Below are experts of layer 4 (counted from 0) of a mixture-of-experts language model. Rows are named router (the router's row for the expert) and show model dimensions 128-255. Each number is 500 + 40 x the weight over its row's rms, rounded and kept within 0 to 999. Numbers have three digits each.
After each expert's rows: "raises" lists some tokens whose logits its average output raises strongly, later layers aside. This comes from a sample of Wikipedia text that the model never trained on.

# expert 32
router:518534565485472572489591454514520472506504398504528518478425529473557468475550541471485462508443450519507417470464531438478574499523569501453497508473492544494489472529491511534423514585522475460471447481599487552514456497506411543538457498471517480493536478489513473498469509541457509497515540524534441502545431457480504463510481499535487542640544520539486496447517487518559480495511
raises: "n't", " always", " put", " seen"

# expert 17
router:498512484538542500421436433535470534490509479531501502476558531513477481510519463430476440501594456499522502522423475465528563468507512512449555505456478448473524518453493453466504484489558481518434577588577496489512600564482501504568515450508421495495513522475468460481522541550463508496485524464480552484562523554532515445496462494508532471569490490495499491460507460581467549446503
raises: "duction", "vent", "val", "vers", "v", "ch"

# expert 66
router:511540518530550533474434450493464437538452474509510462525551551535535447462555454442566448475432488478496464481429461444508459414520478467468541539496507481448521532540569457498530484477480521495521494490574559492504454544498475497517569453486459465510533501544508485464496556592524520559521508496485518479439557571504546441450416460538437499506505532508504500448512469530512526512498
raises: "ject", "ul", "og", "ect", "rop", "oc"

# expert 108
router:485496535492483499551486511531512548398504549553471527470453457503510509516524468573470570448512565426525530490484457554452466531442549468517515532546527432472513468524448493544504481615510507512517502568500446546509500569468463471465527536453458545459456467493488528462530495493554507489545416488466543452578503492483580510487485498488498450543507582512531469449464538456599493575483
raises: ",", " and", " (", "'s", "-V", " &"

# expert 113
router:481529487519471505530446488450459479452511513477555460473453464501483450525586523417474424530499420470503488474574458553470544481506472535446468525456592473536505522471486482514531548524524458540494487558481417452490556489486466473479452521495540482459490416491490471468502441481489484487496522465491466444510580475515493504558524525517581516496517515506483449422505460466577479480488
raises: " its", " the", " them", " their", " our", " a"

# expert 119
router:491531486492520490487556443602548488429442536486485521471508445502442525453512470510542550495452535514500469520486477490503445528510510495537455493482485536486510468448461433557442489470531528427543513522531517447479497474474503412535500535498544531467482506496545497491416497422474571444557563527512404514508518462529484452512488514566487482486568497499560441500496503550528488562500
raises: " ", " Preceded", " Number", " Succeeded", " Category"

# expert 116
router:570503536498418478534460504511532555503511594552501536536431481471508560454546500533444491492466525491628464476570454552537512546506505519472528484466506450469505543535516459557518523523538538488518446362460537485456461509410537517540490473518512529495440463400460480480508507484505566517526469497518491524445589526507590500525509483521548502595479575499458469522468509476466472504465
raises: "ai", "an", "at", "ra", "ian", "u"

# expert 70
router:463496564506552531526469453497417517506460561467534521483477505538449456533520461557515569507527518529522462496407568490522438548526533487504545522514458507401484501532506584520486463490480459498545529491655516521530456560458485539505472508466437446512533530479481421473527522542485505531504513494414477489551526503523535461483542511519507514517469483499478530501455552462553527521515
raises: "um", "he", "ium", "arian", "ale", "os"

# expert 16
router:460517507510404533437539478584525572495609490569539534500442401425552595482449466490512455466528576523499497490468512463485477454532467479446547448521557502492466511437570480524451525486511464481463450462527469521489568515505480494431450454503411461530485593453512491538409459444507422506463512566528476609515468483422441516496500478491530478503433483504482473539544540526527516473502
raises: " the", " her", " a", " an", " their", " its"

# expert 81
router:489454414557531475467523549461535445476509438526435499501526515585452489527494516530587473541480480483477543502489437577493484443475519523516505539525525519531515454466496440561508557540450549510502507408458475485525466475493495519541563574489466538540462544457526571579506430384485532472487512483504478494472517557476468520476544496416505496544412516476497561520456468456534455541536
raises: "dale", ",", " and", " &"

# expert 78
router:467436498534476507413456572454517503491464416536525521487545561552429427519481529481471507505529454496531466528482461474472494516476508529466441485470523508492458484454603446503504496492504462477424624427480492395499584497438501533546453550523485519488475541474465508568505461497502486493496578557475467543517479512440412546442536504506534476558430495494438496521579476467445504499514
raises: "wards", "ward", "go", "sc", " foot"

# expert 22
router:475460511505584465524482558496525537563447505458456576414526501523456490508489515497501501505502375529461513491578514548547473468437476513528511501501496559502467530508485588466491436521497437493546499443493502583420533518582498410511487540506508440467540525565522508460514572499476538553490428521553573468498442555482562563521517510508529510508537495540490525502514509441445470441580
raises: "–", ";", ":\n", "\n\n", ",", ":"

# expert 121
router:553514451508530456355510548491529447470513493607489471553516515528474553447544464513488516506483526511495462548482466552572529549441473479467524485519509502485461494495541485432552501545516563462445469470487518485490506554496514525487511462511504488473461566456542514509519531502553522553570480527526546537506536583480432436511528513500502533636477455482467507536558479557438486528479
raises: "am", "ad", "ab", "as", "c", "aj"

# expert 5
router:571529535489460494455416430493532468539476511565553476489447563490501447495510545431574509522487575474521519446398489444424490488497505463571474516523520437541528494464497408515503510459507524510535522512468419515461531496427510442536564521495384521583509441481406499563478501577479538455507461538408503555508560542495542492559471523525519471483532493486544531531453509499452510468438
raises: "31", "26", "43"

# expert 75
router:511431503477419544488484482510463578486470497491449508545474501507472498479563591546559485542532527494489435449476448538578455518562493516494527506625522509444476459527485508525493512532483462533501505575535565503521512436526549493518514443487535470525472521508437577494511522435519500570506419443453513463472489422492602508507464495533415478489523491546437443424413476518523532547506
raises: "ia", "io", "ian", "i", "ow"

# expert 112
router:562492496495456549473576480527505513493560429554557554461505387479484524465437509617486461505510485439490493437500409482534512503460499481528509488500519439498499491490554514460519536532539539544456531544479467537502499424459510466535421414534466492438452543540442542502543413563455483509477435522539520494514463490506575447589507493523539467468498485493516511532459498537488481502507
raises: "ale", "ell", "ud", "ut", "ele"

# expert 82
router:574431494471503599454545554500495503541464466494476498471560510526457492494456510582420414512485432451458536483509512439506476400489475560520497499615478484518502497474547525470534630497527518467418444515467536518492526502537418455515513397522569488470449415550437503518561534534433517492495440507483417437530513524474559494516488474508526493526527505493483447540477469489476489530565
raises: "202", "198", "199", "201", "194", "200"

# expert 23
router:548478480544516543559478540573436459425451474499456488481555457499462489468456572442487535476595431470530454530510502533563489507480507488491480478447464488535532452482519506463463502520529487483513479513506522526437441510507461527564479546505521460463467605525565492570526515487500537497502463537522504474518457501550474503519432487522559487576526487515502533452500502536561532460458
raises: "-", "====", "|", "===", "Source", "The"

# expert 14
router:522545406485548538564537483487464449406506553504444419515566441431518564446514530465515543496533425471479495520524513541490480533471484523426398488446462548557528548563435459523505432499491435464481480564510396478511471503502510468479425456465489536469455473521519516481479489511562472475571563426541529466475437486469536544520536513507512541456535528469545475501549464471560485420497
raises: " then", " thus", " also", " finally"

# expert 26
router:523550496481553510465538568497496437570585564424434548374503512468497502545494531447498521530517502501469432521534498476577484512524515561538504463519499537493513425527468476514528515522513524467508499411510511505530484487565493473486486436439462515484504524603471499499534514553578472470472445482502447532446503558471554490491510518508464456463542504482492560440449510476442503492443
raises: " in", ",", " again", " and", "\n\n", " pre"

# expert 36
router:498481477455523558472512479475447457535466453481546521519570488484457481490523555516441464498512523522470432507444499502537533470478517475516463507538498567459471451518556475522527510499517430485454414494509507514470457476446530469511468527518426532502446458505478455523530535535481544451460536510525468487486516438580479494482465506389496594593528567522467566453508509477533560560467
raises: "ad", "b", "lan"

# expert 28
router:499420453502437580472458481504514494589435475546522534437395361474533549541455514473541511448532432525517496491476449551461521436502536489428495499486486518488440549512548531552422533484496461508463456492453422552480544512461439508460563565558527463445510527475551510531548501402465547493480550530564496507558525478490479510542528507491516510463463508483472482495541473467527557453516
raises: " the", " a", " them", " him", " what", " an"

# expert 68
router:495546525537564494493459438543524520476444544502513490468553515495426466473528487521498515539530483509495531361453539523466542418491529477499473517552488476469530523492532528473559488512458430478454521453534533432479462475429473509492441507546496467470507498572519515528526517531491545468483514523402534504501473463528475492501523520498462489464499468481452463541473516486455542548477
raises: "-year", " months", "25", "20", "30", "50"

# expert 89
router:583443563542504451472470504496489520551421451505486518508525375480484529462536472533469528507473538447479577523467502444555532578564484482547560537438531555507533461517507502590509463500514494532454390427520402456522502502471519475469531522535489479484441498556486476453507520533573421512528483485520452486456462569484545428506474467477557555531441487525478586456518499543520507537561
raises: "h", "iv", "ai", "os", "ley", "ri"

# expert 62
router:505489526504557460482496514485457456517558388497455526522469521434500493471530419458544556479535528498473534489512515462555569491511465467491536485483494527444479448483500565454476454484464503441472530470579531503490491538470445468496394477519540563514460453427459524482413474537514544561529547516493398515532492548581479451481479504533454468611502517496528524427521460582552533463442
raises: " a", " an", " part", " the", " well", " one"

# expert 35
router:517434484535501443496564506496470497594533482492525563383486527485569507524436480461483492500465422495517518489514499555499526534490479533540514497551528483508541579564471561494474479495466564434496493429461500489457519512578433552555518475508555491497567444432506500528429564486418493470521473435536531436511403519451551598489481504430560481482507494494512465466476545470394475524523
raises: ".\n", " in", ",", ".\n\n", ";", "."

# expert 86
router:528501469521421468493506390501456468569487501467512493514494469491422542457438589456476511488529509556490475543454525446570462554426531513490485499469446507513535580520470479452472494505445490514465473510482444470501483534460497510519539495445505500505476450539510468522401487512517556492506527505523547534509459542430505521521473479505485489561522539489590504578460528518527495453507
raises: " However", " These", " This", " They", " Although", " During"

# expert 41
router:506399516514509509410501522530454551580506545524505555398533520448528523542505472540506439461507434500504561522521525469565483496475491492566492466454543402528464430460508523477554564479476544473474569528480499477548589434528511422468497417508491488505529502503562483582516416482541506529471478518513531507566428528500470593495540492520527455574457486525479485530460468492484453477522
raises: "202", "view", "97", "ground", "12", "200"

# expert 60
router:541545460506537549541433476617469515436522549432542434503544518463525472467428477518508472490471555418550486448451534468499482557502500458479506525464511426514576533441499492505461507490518527432571537414512537479531545507519525568459541550506468540533456492549486502568444502489537520490478460529470496445478405473483456477477574496494519508522513472477454451566406474490506517428515
raises: "|", "|---|---|---|---|\n", "acts", "|---|---|---|\n"

# expert 55
router:516458518466574503424529506496477468507592470457584473436502532589469430468573436508602438508504417462501535445541486446580504499523505487577531495538534564477526492504485574472507510468499458505481465492469490535460513557558464446486479474470478452535516543596495494547492542567471513517478443526525554524452514524502458403478491506531523499495511476483488509537524467491466474405510
raises: "6", "7", "0", "9", "3", "5"

# expert 93
router:490463531473505547468468549549498496486496406477489506492471423515516497489452462495483557448451433505478497510526491472458508587502507496527492481557495428534536458486492472490512533530488562497618472498459494500513563526517449506475473483481576463438519514506479491425501459450507504464535476549509547424534534482484472543520460476545540487475522496497581506507513579548527478472517
raises: "The", "Some", "===", "In", "Japanese", "Rec"

# expert 109
router:489482521542548472524444506508431514524572565486501540450483568560514498484538468471482456492518398483462440481497541555445549514503494568445480522495560557514539588590512526552528552516446532499442558511466530466474452531543441535527535501521468589479583403428463517516491519499469485473456490479460528461480511610566519490485489500484466515471471502485467454498536509442483450535520
raises: " of", " from", " and", " in", " towards", ".\n"

# expert 42
router:516532447488534463536544497454425497425488500470471551546416544537556489535471538532481494537460511473488516496513552551564504560495539523475486500547516416508457524413462488490515496527523536492495474552502477454503452465511519491541516519475554436472495556498535446505524541482548499466478461473485486545550414447510496564525557535470494499524442539500514506540488501464579413474505
raises: "'", ",", " (", " v", "’", " and"

# expert 53
router:509481542488579492516532472520439406428528538493498580464495459560550568491382488487452543489502557555544517472473551540525511551534498476513525491565500389505501466452447475467509483514492582460526482601524526517453461491589475504518460483489481499486524511477515450570425558504525455480433468505531466518508464512523542547478556487507520519463508515517504465482460524506458506506418
raises: " from", ":", ";", " and", " of", " with"

# expert 74
router:495476486470495522510469508547513516527506480481552466491504456523485534566553509468498438457497506534511470495485492427499551476521523543517514521506482511521523591529536486533488514477503424545491511574543511496483476496578551536449541472489518441537445474496533455453511556552538507512492484402475488498516451531564388486483436439545422459586493492518435462481511528522474475514518
raises: "ace", "ances", "anc", "ant", "inct", "acing"

# expert 90
router:530569497540469503491494534435518473506413466432416536526525515516486476503485508580454522548501493495528412519477518488512472547546487501430445502494507494527465488511530526528467454481489497505518451501464481519515496526480489524389488483442532539470517456502550478449414463572535449520544508488495526484605517506529476634471440535529488501511487552479464449434479484514476508524447
raises: " although", " but", " though", " including", " which", " along"

# expert 61
router:485518524473479544494491501451523531557550594473551500444515491522459465499550490507544472459544445455495437452519520443535543495568453528500520513513466519429561480636485462522494507451474491478445512520523535504495489563498507528520504324508547504503524461481488480498516542559519392526472563526521497474512489521505527445463478492445484522488498510540464484549557510564487565484511
raises: "ical", "ically", "ized", "ities", "ia", "ially"

# expert 45
router:471496506523487466485578474578510537482560510457521511411475478503518557506457411495495477537546533517522473469517556541497505510501487483480500489606495437532524469468467481517473493531463563539453553527473534568513502450566468501470403405529476464469573539486581529537412500435519441488452369530510542566523436450469451627484535470427511479458482494523501466576563549485468434515494
raises: ",", " (", ";", " and", ":", "\n"

# expert 106
router:474519484462465513521547390648548481458570541552507559537458457446541500498510542468499473486545506520474503500503484465492525534597533518431473505448466515512433444465482475499448552479512528451473469496606454571516492445480527472523442488466555429458468493511446562509460525495526498488497424470537469554544460499370492479490432525478491497562493502486532501446514505472548479494447
raises: " a", " the", " one", " an", " several", " some"

# expert 126
router:542523525491477509532455526528508460500586458519419427519534515540508506508561507461476422507458532468485457537502477408467601456459475512528526493562500555527520446421521485497521500514502448498511357478486491479500490493502537537445537521485559487513456499499559529556534435468484531542570538496449495506506553583510489466495510451572459535535512500486524525510507551521467562507503
raises: "ock", "ut", "ack", "ust", "ac", "ag"

# expert 94
router:488412432526486479518450508501480474575527529443506480494503526563511434541467540485541491547479488521491491527520452573435485482510543571507529509596540501508521526576487528464473500506521521527521470417465518514497530486575438546558494517496474439432527462514556516510496541435511464533511503532477507477478525511494483540528526433443518481521419508495525570465496534475483438555534
raises: ",", ";", "s", " in", " (", " on"

# expert 52
router:482522423468532452516521518473499479430420525438524525514511539557437495537468518575533439490492468542455438509535527518467503526473533496542438489592492540506506534510511473521546509451496499567477554409480501569502493456534483494562523510488502566487472477516555565510471494480472434420456490442441577483538507423522519526496507505414482519534544517488514536504460553455551480528532
raises: ":", " (", ",", "/A", " ", " II"

# expert 54
router:513467453471413519431465516525518530513543418525538468480537446439570493457458500447445474469520472459498477508518500441489482516463474508468448506467463474485463495445498538452514480532430558558522517470505518544526471470529492538580519441555500464504486514519553426538509527551505551473501530554510460446499577535442527553474526526520486480575456529498538471496473503586450492493529
raises: "ione", "orter", "att", "itch", "itt", "ound"

# expert 87
router:457533492530546520450452429480548522464469463485535464496507535522448544576524460452536517439476475492479542537522480488561534401543485479540494495513495517495449503538510472504538482428456564479404416464530512527491544585612476506492503479537502415492522458528391450499493503504602450531495502495464516420480504534480486501456505525547487496505503514487467517489587467495493545500456
raises: "ol", "ults", "um", "it", "erv", "en"

# expert 101
router:515446494490508517514426537569459520487488504453454531543504540454416502485478487526462462504510424474489498560499546443478509453460463489514461483480488479477427454483538461510559494505464500546483463524552403520526503460461530491502518525523498489468566480481528535416506499537461493476487526524535466544528444515526463468491379467524544559615484445485520459563444501541516516499459
raises: "The", "An", "Un", "A", "At", "All"

# expert 73
router:544465532494474539456537511527520483423482554541471513555490512494430485502459476503513543584486514525486457537487500582400486504448555478467459438444485518531546529525543493490473519461538509523523478443520522515502570521498516488533482542490520509455464492520468556568449419491545555466470462561524527491528550422496480553458412499498512496531482443483551495503493501603513466446439
raises: " Total", " ", " Preceded", " Other", "Other"

# expert 56
router:507526439506463542516497508506501526533541434505543490479457453443504434524525435486431508557457511534559449495518526492507507505545455482436478501477496439497501443460553462518448515563499533485406558434537487524503497495503496496510507531541478568492492485443510456517527482512490546562481524551449497473594466494443473421592431516466548509458412547497597564400493499504508505399549
raises: " the", " its", " this", " them", " out", " all"

# expert 57
router:547562518514462517479527551513493486539457458452509521508512520467489493519470599580444477491490490518508494539465448551546493479572507478532498488523502494532534502514560459501526507549483469531497464509449513427495477428493410477397521517481494528478484566513550403496501458522520489510538505482471426472416554545495502459447503496511437590569475459471479570482528485445508479595561
raises: "ie", "a", "in", "ina", "ale", "ars"

# expert 110
router:553547519502478533471472472503499576606490515570545474497464481510554396465499558493513554504529505481512492426529457516575489483500485508522543529483524473473514446502488560525518468512526554488578534456516457487457487508473503546533499416491482523512522542521524497485518500434513493600561539410470519486521543418495583381513530491506456475528497494528486448542520537529547399445465
raises: "os", "ina", "at", "ine"

# expert 33
router:479446550466456542527579459549463432469526513509471526407498458478528502443449415491560534445464570489501499515496511507549469539451483518534518507492513548533456427458523404528519540450511545477537539548484461483475501480441540478485462478506486517506483508426477467535391444485559496482475517439499460561545488502501436465530453506507491476478516536537530480490528495482498469461451
raises: " ", "\"\n\n", " ​"

# expert 31
router:462557556478597436505467484462441516449499461521511502501519457488470607512467442436552462528571491534480410459556481482524485454574509555506543513470510559469491581508492484476356544464402447486463454535514510517459577561455451504528475544517520448437504449538477533458481491543527463494514477479525501549449493482562499492447526488526536501464516478482545470534507500485468532470496
raises: " by", " as", " to", " in", " into", " on"

# expert 29
router:473511522495526447532503371506533442504487543501456487523485537510505471579495512476518487487511532490569499497456471468427474541533566475436542482478528476476521568518440505449385459487461528508542544507487461510420458474455522536508537532504401564528529460442484535542446508471494517525537475545475564497535476539517483541541556516414528511471490464465510578537499454498587498500431
raises: " of", ",", "–", " (", " on", " (\""

# expert 63
router:550450508462442492485476589499456506563468521506546516541518507543517459444486471518475531448501495502482541451478477453490576504510493513491547503526536467430527491536501517491590478450479594508496496548443452558534482486460571506531505378489535553467483553466477537441554479561448564526502503467415527534504525491518472490522434512574510548594495504478477540406439490498513528529477
raises: "b", "ction", "ub", "gu", "g", "ided"

# expert 83
router:473429499487505571502480422524544556541511412489501461479536490522557541586441496485538508467444469510480545471520512448540473450501523498527487499455449407460465506534480497488502500441439572468523520487555454588507467567544565525541523460496505444556486536577418531542552484494511521520548526479469512528429550509530479520492446482480506521470522520466513478434474475545414454475508
raises: "ub", "um", "rib", "ul", "ens", "am"

# expert 6
router:464477424558448512547435436478495513472534450435507511478482498530502598541500532489560500478576501523462476459469486593456471498511514536442396519549473534502495492576517538453392488530494491591501568481499561449513520506530520503538525508518479576486578421535515457576408477484418410554473550485535475476504565488503477493535478499440491558447415477471539465514546489491540522543511
raises: ",", " out", " of", " and"

# expert 18
router:461435471462536464535532498448502531449510576488465562529464583509535443513512568555512506547551468488534435521512487537464482502438530537530484527523487507464467417490487481511453520554508526495524522516526504497529493459470467485512459538479439530514531470546524470490514443489466533471448451475473487552440432553454487552530527522484461495540431553498494480576457516446569382564478
raises: ",", "'s", " and", ".", " (", " &"

# expert 27
router:566479523490543467502530474500496437568585453541496527468474529474473489503532524530465545489513458464472517549519537484557488490497512502540451420473478431484420559478443510539540486510516482548507495548544427498537513440487517475528540483497611482509483574532482506474556476541567467475506513510489436567637440500482470497460446475527518523516504466504547453509468514521492469475453
raises: "with", "also", "pro", "in", "Note", "former"

# expert 0
router:508431492492458500445501466496519491519503466536480480521464461573395544487520525487497542556485532459465487523541438475453449541420476486542493513539505586517459531510525449507540568543516463485382495522469545543510471475571484540464458475501487524489435461575496513543513437493494524565518523531520497555445369508521482515530505468413556408453514475537467503435492545564432479510509
raises: "reat", "ru", "I"

# expert 8
router:535525499485471492526570457529513503461492521556492485476514479459568539479440512507497499497494531420501559476390507465423502515440513539442495475578453507486545464466549499478456618513506536510551557539509500581496495484481493562474483440528527554547473460472463525551457497457447455513457480509433488455500483488539479439464533499469482463457512455461491529548471506571405488480494
raises: "ign", "15", "19", "14", "13", "28"

# expert 30
router:549517508474416502501560495546527480404484480487434522484508516422498484505458495559527492424502511491481568520391442450480472491400532457500558473505507505500557522530570508514526481577461423503534509575477535457522457478552526519486490490506553471581531558525509474461508526482591545506536479503537545511546517532480437512472505475511569535461514453463465485515548501495474527455524
raises: "BI", "PS", "HA", "J", "I", "hes"

# expert 10
router:498430499505510507528497486520539451541515462544460495501480516490580536495439466508642515480528500524520471537490509477455471510507515472476456417435477396501474459461445505460508462455473483568556532546448452555511542500532545468551455551484471465580548576469545512535518457478558438501446516554465467485475520502483456450560526481495531465515495490471505563545474452530519542550452
raises: " (", "),", "eck", "field", "fort"

# expert 51
router:476524486492500562544519492511505489486457536460531509473506565543525541557532542507546548534428523516468440429514524447554542494477454564493458496518525548486517460515478469479527506557516529544482562518485512584516585473526486500548447517491547575531589475433490490445453516543479505495473535453478470478419557484474614496543517530534505497520552473506528444490588445496486549493516
raises: "ity", "ors", "ivity", "ities", " point"

# expert 123
router:468549499485519472539525501484473531500519466498536490436434455471467460531472484464471509511495477492526406484564492471561468461517470523472491507440558541496508596475574527523406555524438464479412507530554420448488572557466440492444517552541534467522551413478476506532494467506510537572474516488470562498560475433477539451496427522461563467432454540511575465521481521459474502443548
raises: " by", " into", " upon", " in", " to", " their"

# expert 25
router:462434566510498503514553403464512526488579532433494509490524525552544507493494476528555503497507475491521465536493512553527480494451511533547472498587513521471501465555498440493483531437506592527474480527455463495482572467581475493562494427507501471465515479538544530527463506512531395528522484454471507455419493614505512568484574468498524479439506575493557494494505465477584564565457
raises: " Division", " team", " of"

# expert 69
router:458538504497496504499495405534460571544504511473486560421519508523430567497443470510587486503498547479498550484489514504618504541480501546561516496453515481506485528499462511537496484463521536439533504452563522489509510528487525473527478492476451489538504585553544492594451398464555463460504498538511473443465455532508520467487526501501510469473511466487538561507492440490514510469508
raises: " Release", " Spouse", " Rel", " Part", " Occupations", " Occupation"

# expert 44
router:473504495472471537453547465532496570447554498419511482481486459534487524555468451503458439506522542471544506361513486538505537504524503451502453493514513487450569573548494543484466478490475494442528512507550585429497451563467453518501493462544524560487499434572490533572394430541439494450524522538503495545511520451543518558507447493523556546425545469489502481512563541502505511483429
raises: " of", " times", " pi", " important", " time"

# expert 99
router:491526479510451472495479549528469471480469546557460484527492505445551537464530479445568522506504511545493433542534527460466456431503482477461484497472491513494493474521490444525504446446530537508490577472448445445485458494507505513473503503464433566500514547512565543563427483407467553507558501500534432440507446481508474483509551505528537493463509536479460535474551557488562446439461
raises: " ", " —", " -"

# expert 4
router:467527474485500467529466514478495484509519409498534467520515543501471560496423486521526487504552537520445405530554498409476476496553517500506439530448499562449412507503535525485498534534476439528443414590520525524501582499479477453417486541472491474527473467603496460506523504527466487487503548361487500540439520461429461449459495516541458524502534497565504436588467473504498575489513
raises: " by", " her", " with", " him", "ral"

# expert 80
router:511532496557484540536456578501515514515581427468496564511446395460528464569512467529432480470609524488513557538540552450430540514529514518404467491513497554456515512576527572458460502502510447461532458535555568435429566485501434517460544467526498524464481470449525419483424503510477478528481487528515475516532550554537472446460432474564501528467527460485503470423590515534528522441478
raises: " the", " those", " its", " their", " them", " his"

# expert 3
router:486514511515429522541474514489506541458567521570551559450422446473507495457560529443458494504505537506513479512528466492570495538472463519459500493508487534525451526468508494511439458435482466451396493485536521463487496574456478479532458524512521530524534561418453476461495547492492561477519535523467503500524587438537500449561475493460515473529475508511511479447418489536504508499507
raises: " it", " the", " its", " their", " they", " these"

# expert 105
router:499498507488443493477502476529500594489532496478534431429510520479444507462428419572534581454526459443506528440503512537539540468403495479500545515501560443544416450441508417463474472514495551479460539469496511471490515432504553506469453548524475497499497491524511540543544485399507515511470468486515540574567474456500470606487526504545498482461507499540452471525491522471480494489447
raises: ".", ",", ":", "–", "(", "\n\n"

# expert 59
router:478476506541532524521485543495533583480559483448452488444439431504518457505474496536542455472505463491501539488473485603421489537498470495478463524472527501499514609625554543468463550490513477494530425522442514467472475600477415453507508482514510530512481430564521480543488505527438483474619531505511473457474592442524478494552488500527457521449449517512499491551515470540561534498520
raises: " latter", " original", " area", " same"

# expert 85
router:489515533533530493517544448509463466473459444581483506514508431461484449453521436474507474486494513528501540472547481433410538515450531498492539516458598508531542547511536513496517496598485440466461504472527515512551487532482540510487555502508531557509533422472422511512514485497536446504539430472385491534526516481469495483491491489496493437548434526487529460443455514653490542414510
raises: "ach", "ad", "ens", "os", "as", "ots"

# expert 95
router:524508478478526444523513509473488486435587491451536454483527496423395497476496431433505557453465468490539475472512528441550479496524503519599498485504503403523428482478493459515448530527511476446505429507495456466541437512500503514520457508470460495463489550536455543515508476499559438487500507499554589470492476450478574587489427542505522490508539532489424532486480511531534504438467
raises: "===", "=", "Ch", "P", "At", "=="

# expert 76
router:551463542483435462513487512514500505457446462551536520516502454578446479588516459489462560519490525533465513499454422486475584506547510487569490475524516519522511513564508455516554555571515549539530534523497537495498446452498520491486515498467575542505471490480441519499512514522515503526492495472532467455471467459493549459521459494486534507528562493492499552433525541511477514516515
raises: "ether", "ale", "zz", "ge", "e", "ufact"

# expert 97
router:497497480508545464530534542485462543474503573520468514449485417485526498458486492530455521514489531474479571469481484504480504579548486497530488533511471512476524486492504522514391500564537633435538530510577429530468490490588505475505509568470485566475459541520558536467541520488493465456488400451515528453500495524509571601465510523498458476482476620520443519528459535507454487538464
raises: "an", "'s", "-S", ","

# expert 115
router:502477498473530480521567517500514558460514498434477514564506494504580477526539476542519514491518438510532535449395489470433479468483576480486507486527461549500509488516509539480513490567514476514551440489461532551532513452505439519511525468522538542601526480413544532465499517378485547489503502413547508494486520427477488494519497509458477490487468566525557531497554514499546497576447
raises: " and", ",", " which"

# expert 12
router:516580466494542507535508460505449465408439448518451480506526534453529537491528506526515553469476502499444524489456495527388510464565496483500512510459497463453504469504507476473547446481519567521460459467492537524523486588515493500496573558469477498432575500451534429533553540482589560547504503458472459515525483476571489480532548503532411487454541520507505473495473531620450534456509
raises: "qu", "her", "og", "ely", "q", "ha"

# expert 111
router:484526498538497436469549496538465504529451481521553520512476510584419426458552508457567482497453439449526544471530409488537527513494467492517475492520554525509573532485499528505555482550522522526549516498463411460490522532478486526472576485519538407482530554515516507445510532535562440487524493465505514520505544495484473508518527468521460610446488489514489522467557519529534586504572
raises: "ta", "le", "te", "t", "re", "m"

# expert 114
router:544498493488561438530442526498450491423582541448478533470539542476522465505536487520503555484529469501546414484492543542420471521466530474461449517555530425504482524616431512517451466534446521485480548509456423496489499519510457489533497509499499579428607445514480518486504526543411450500477550524489574483509514508514536526517447483474487504491548505481587483490497530491558467516507
raises: " (", " (\"", " from", " at", " with", " towards"